python train.py --d_model=320 --d_expert=224 --d_shared_expert=0 --routed_scale=1.0 --balance_loss=0.00937 --balance_bias=false --vocab_size=22360 --beta1=0.95 --batch_tokens=65536 --train_tokens=284600000 --dataset="wikipedia_en"
Below are experts of layer 5 (counted from 0) of a mixture-of-experts language model. Rows are named router (the router's row for the expert), gate (a neuron's input weights, with its number), up (a neuron's input weights, with its number), down (a neuron's output weights, with its number) and show model dimensions 128-191. Each number is 200 + 30 x the weight over its row's rms, rounded and kept within 0 to 999.
Before each expert's rows: "comes after" lists some tokens at least twice as common just before its tokens as in all text. This comes from a sample of Wikipedia text that the model never trained on. Tokens count by the router's weight.

# expert 6
comes after: " ", " of", " N", "|", " T", " C"
router,198,178,248,224,208,216,211,170,229,163,180,229,155,170,200,241,248,190,180,188,193,183,183,254,173,208,259,181,190,178,255,205,188,213,175,241,201,190,192,173,206,244,243,154,184,238,204,187,177,218,203,173,179,197,237,225,239,207,131,248,213,166,138,180
gate0,223,207,217,160,227,177,244,227,187,144,222,191,180,228,225,218,178,220,192,215,187,213,190,202,243,165,196,192,149,206,228,156,150,163,150,180,154,252,217,193,207,183,202,224,236,145,138,240,201,200,207,209,186,163,209,258,250,179,165,207,197,177,198,226
up0,253,190,213,216,198,237,259,257,184,190,207,210,187,209,166,212,176,185,191,201,212,224,196,201,207,165,190,216,125,151,207,192,170,175,114,168,199,231,234,203,161,156,212,201,224,187,179,259,177,182,185,203,166,200,198,199,235,189,145,198,224,219,177,204
down0,164,181,251,231,222,180,217,200,178,169,206,248,180,127,215,196,237,210,207,173,221,160,206,187,203,217,157,221,204,210,183,204,170,229,235,236,241,225,204,203,210,189,163,159,217,208,213,187,214,181,233,214,203,193,162,168,196,166,210,200,162,221,190,167
gate1,187,161,185,217,190,169,196,218,186,194,179,184,224,180,194,287,220,213,218,215,226,219,153,189,147,218,198,210,233,187,245,196,165,190,186,202,262,218,217,196,219,167,125,199,208,204,145,181,205,239,232,181,240,186,178,232,177,175,162,227,206,201,212,244
up1,207,174,163,206,151,208,265,141,167,181,242,167,192,132,208,217,202,161,193,199,249,212,196,177,111,167,245,201,219,228,165,193,213,181,187,232,293,234,176,236,208,237,207,160,196,203,204,191,190,208,254,192,246,194,189,189,256,213,218,215,237,203,185,252
down1,210,201,183,203,246,190,232,196,211,224,160,152,208,140,147,208,180,210,145,196,202,214,204,227,231,168,193,200,202,197,202,204,200,239,162,164,195,161,147,193,182,197,226,222,203,189,231,161,170,167,185,171,182,189,176,178,192,197,232,139,223,166,156,185
gate2,238,215,213,190,158,175,204,205,175,181,225,186,208,181,241,192,168,149,221,199,217,225,141,193,184,219,208,153,215,218,197,182,215,194,217,225,242,212,248,190,190,181,199,231,279,236,149,224,263,221,298,165,199,196,223,185,207,221,215,207,221,195,231,162
up2,133,230,199,189,182,244,210,200,175,166,204,188,188,236,234,199,239,167,191,188,195,195,177,202,183,245,170,220,207,167,168,181,200,216,223,210,183,214,249,195,158,187,202,216,257,207,193,185,265,179,205,186,225,217,233,199,209,203,222,161,226,255,222,195
down2,219,170,214,237,159,160,244,197,203,224,168,187,178,227,200,166,241,200,210,153,232,214,248,265,205,177,225,214,217,251,191,168,189,205,200,215,184,184,192,215,167,209,225,207,156,143,187,187,230,228,176,125,193,234,176,185,148,190,190,162,176,201,242,231

# expert 9
comes after: ",", ".", " was", " as", " and", " is"
router,188,203,179,177,214,168,190,205,190,220,203,150,255,207,209,172,213,227,225,215,181,251,157,214,207,186,243,165,149,211,168,213,171,235,189,178,171,270,222,183,224,180,194,139,181,174,193,159,239,221,195,202,224,184,235,236,203,217,207,161,197,240,217,218
gate0,187,248,245,261,189,180,228,234,189,202,186,201,247,238,243,238,178,209,204,222,210,174,211,234,186,222,196,229,186,183,231,208,159,182,228,237,217,233,226,217,165,200,165,203,139,152,246,206,137,205,202,222,185,222,207,200,219,219,215,189,235,253,212,207
up0,211,222,204,224,160,239,243,221,252,135,185,201,205,198,237,189,240,195,202,205,162,243,188,176,160,204,185,197,176,133,173,183,177,182,184,164,139,149,175,270,220,207,214,261,247,174,150,228,171,246,202,158,175,194,179,192,173,196,234,230,195,201,191,260
down0,190,236,188,216,244,207,207,158,195,221,238,196,229,197,212,180,148,174,206,193,195,191,183,152,194,220,231,157,211,181,223,226,187,145,212,205,235,224,170,181,210,123,172,189,194,196,184,265,251,162,192,202,246,194,232,192,214,191,139,178,193,174,166,162
gate1,156,210,249,176,182,159,214,233,156,255,221,197,186,172,234,182,154,222,199,210,207,117,174,182,195,184,249,235,198,155,199,225,205,158,215,191,213,212,211,190,208,207,199,189,254,196,207,196,222,160,197,226,241,241,186,227,222,182,229,211,223,108,199,196
up1,162,209,214,194,203,172,191,249,115,251,219,201,161,126,211,185,174,205,185,237,232,163,155,174,204,169,276,222,189,171,183,217,190,171,228,206,208,202,214,167,161,204,210,169,230,207,226,202,237,166,257,214,241,229,164,234,238,209,240,245,199,88,212,165
down1,157,214,217,202,240,195,217,181,211,207,175,245,177,214,185,192,253,183,180,160,201,227,202,214,232,235,159,200,178,207,211,207,159,235,211,212,204,227,148,199,205,221,243,201,254,161,230,197,169,204,252,231,257,193,207,197,180,231,154,194,239,243,193,154
gate2,227,208,191,239,242,157,226,190,220,233,205,189,207,171,200,159,156,197,245,193,219,169,175,202,231,243,246,197,198,199,179,170,189,195,229,209,144,179,200,222,167,260,228,171,181,205,220,219,217,206,222,208,212,231,189,201,219,225,265,200,208,234,174,141
up2,236,201,181,242,269,171,191,205,250,241,217,193,217,172,169,154,189,219,211,189,221,187,174,229,222,209,249,199,211,217,176,165,186,211,217,214,179,202,161,231,180,232,220,159,197,196,223,244,241,208,215,201,195,242,205,190,214,207,232,201,206,212,184,126
down2,163,139,211,209,202,184,178,182,181,196,149,208,237,210,205,205,240,213,159,182,198,211,204,241,194,279,210,215,214,171,165,149,218,191,211,162,227,177,217,149,226,147,201,182,161,217,237,198,184,198,146,171,201,155,204,233,231,186,203,196,210,207,202,244

# expert 5
comes after: "\n", "1", "–", "2", "0", "6"
router,225,171,197,202,262,234,220,211,223,217,182,173,190,169,185,216,192,248,189,190,202,175,192,226,226,265,166,192,169,205,187,231,173,266,200,152,179,121,205,166,220,178,159,208,193,220,239,148,223,207,200,183,210,192,160,176,227,148,219,190,218,153,191,213
gate0,232,223,182,229,201,167,206,192,235,164,238,217,230,185,162,266,201,173,189,230,255,155,219,196,168,190,226,218,188,157,224,247,174,206,221,239,189,205,194,223,214,186,173,194,200,174,184,183,246,221,173,190,221,203,233,222,177,176,173,196,212,177,183,174
up0,157,179,238,202,193,205,217,174,217,256,217,202,155,235,237,159,184,210,219,166,142,228,219,239,218,207,235,191,242,230,211,158,237,182,234,169,193,190,165,171,168,237,198,195,218,174,213,185,142,182,176,217,136,201,169,201,194,222,240,258,223,200,171,206
down0,168,247,202,213,247,179,174,178,192,199,185,202,210,205,213,221,181,216,218,178,240,223,200,190,203,185,177,200,183,179,178,241,202,236,206,229,206,196,180,204,186,163,172,203,235,229,217,181,199,206,212,200,193,127,254,154,172,246,159,232,207,153,234,116
gate1,202,124,198,124,214,214,141,195,213,105,151,235,251,218,236,224,183,203,192,204,169,242,173,243,174,214,221,182,210,205,242,175,181,211,226,216,222,195,208,180,223,236,155,270,242,214,149,142,257,166,245,212,162,188,214,207,186,205,189,191,240,233,226,235
up1,214,165,195,170,223,177,139,227,203,208,197,173,232,218,187,153,190,147,179,218,222,229,248,215,266,145,178,200,219,179,151,210,190,233,255,208,222,194,241,184,210,216,221,172,227,219,227,218,218,250,208,186,166,189,178,214,218,212,156,157,235,216,191,157
down1,183,188,138,158,199,212,192,228,235,168,214,207,169,171,176,220,240,162,205,208,184,204,231,226,261,209,185,208,166,263,198,136,200,183,203,188,174,246,217,161,208,155,240,167,164,147,175,186,168,174,196,201,200,153,220,184,211,254,213,191,183,212,213,208
gate2,138,177,203,173,236,229,194,261,205,193,231,262,190,225,211,194,200,187,220,200,206,228,227,159,205,222,208,223,144,153,197,219,216,182,222,260,161,208,182,196,178,189,215,205,233,182,201,205,207,220,162,195,218,152,202,229,224,184,190,211,211,229,193,205
up2,240,198,178,248,188,244,220,202,178,219,210,166,245,177,203,248,224,197,214,222,205,227,175,248,214,162,232,219,144,185,169,159,226,203,190,178,237,226,250,240,165,173,229,232,195,220,200,174,199,157,243,196,153,201,208,194,161,226,183,205,151,208,201,212
down2,219,216,178,202,198,250,207,189,169,174,158,181,183,190,230,202,187,196,234,212,209,222,189,197,196,213,246,194,297,200,176,180,196,226,169,242,208,192,207,220,224,171,228,135,201,194,239,189,190,167,226,197,219,241,226,172,225,195,184,230,209,140,140,188

# expert 8
comes after: " in", " the", ",", "|", " In", "In"
router,179,185,178,236,218,171,226,208,192,213,183,228,180,235,212,246,217,161,173,192,298,188,141,217,216,212,230,207,254,121,205,231,192,150,171,232,235,211,196,206,182,169,204,242,204,232,195,262,180,209,233,234,240,172,192,164,171,204,222,216,249,137,245,205
gate0,184,203,182,226,218,221,161,203,196,164,216,204,151,193,273,240,194,149,223,189,184,164,220,179,218,267,161,205,234,187,241,175,179,199,161,156,254,264,193,182,259,132,189,201,227,212,180,191,177,251,174,177,241,243,142,192,247,237,188,135,261,146,203,181
up0,173,217,242,118,184,148,207,206,181,203,171,212,184,212,190,195,170,228,154,186,210,241,189,199,203,195,185,236,198,214,231,181,194,214,159,247,195,238,190,197,215,134,235,164,167,196,213,190,187,199,182,159,190,147,149,207,187,207,230,254,191,257,169,183
down0,192,158,171,201,156,201,215,137,168,153,194,176,189,183,243,211,198,200,203,238,168,194,198,157,159,196,218,206,192,200,232,194,217,190,214,171,218,265,170,197,204,212,184,157,232,169,131,143,227,168,229,138,231,239,167,204,196,184,241,200,191,246,165,219
gate1,237,179,262,223,187,218,205,186,228,212,253,192,201,236,164,194,239,199,179,206,220,234,211,221,209,152,262,214,161,213,214,221,225,229,160,188,230,187,211,187,190,186,238,220,197,207,238,199,211,217,193,195,193,234,194,187,197,200,187,190,198,219,169,169
up1,168,247,136,170,207,183,172,237,233,205,164,192,221,140,157,221,165,174,177,232,160,153,210,208,209,171,139,201,208,210,154,164,189,149,226,240,193,214,199,187,182,226,155,185,232,205,179,201,224,213,210,200,188,190,262,212,223,206,188,217,204,196,221,178
down1,177,217,238,150,212,162,155,218,224,167,212,226,247,208,197,190,149,199,231,175,209,174,195,211,160,269,213,175,219,186,146,171,166,168,214,227,184,199,183,179,157,222,202,236,213,215,197,253,188,202,192,203,214,234,251,187,210,103,185,201,177,217,242,205
gate2,187,241,209,111,171,218,220,191,205,237,208,210,179,257,184,222,164,228,230,192,198,202,226,213,118,156,183,223,188,226,185,218,239,166,199,188,244,218,219,228,181,161,200,194,175,189,116,215,171,187,220,194,181,202,187,192,154,205,205,172,213,197,289,130
up2,211,198,204,178,203,180,223,268,142,256,254,187,242,170,262,203,180,219,173,199,206,166,157,168,204,213,158,189,209,211,187,210,140,252,180,176,192,195,186,184,238,147,134,193,199,235,202,163,186,217,203,217,184,184,210,179,201,177,148,194,190,248,197,234
down2,208,219,197,162,164,184,229,224,187,145,219,184,174,156,127,244,179,227,225,239,171,215,160,189,189,180,233,190,205,139,189,206,171,207,219,187,215,169,219,211,190,222,161,168,194,207,231,187,230,171,212,184,210,163,205,190,188,176,178,249,254,205,219,213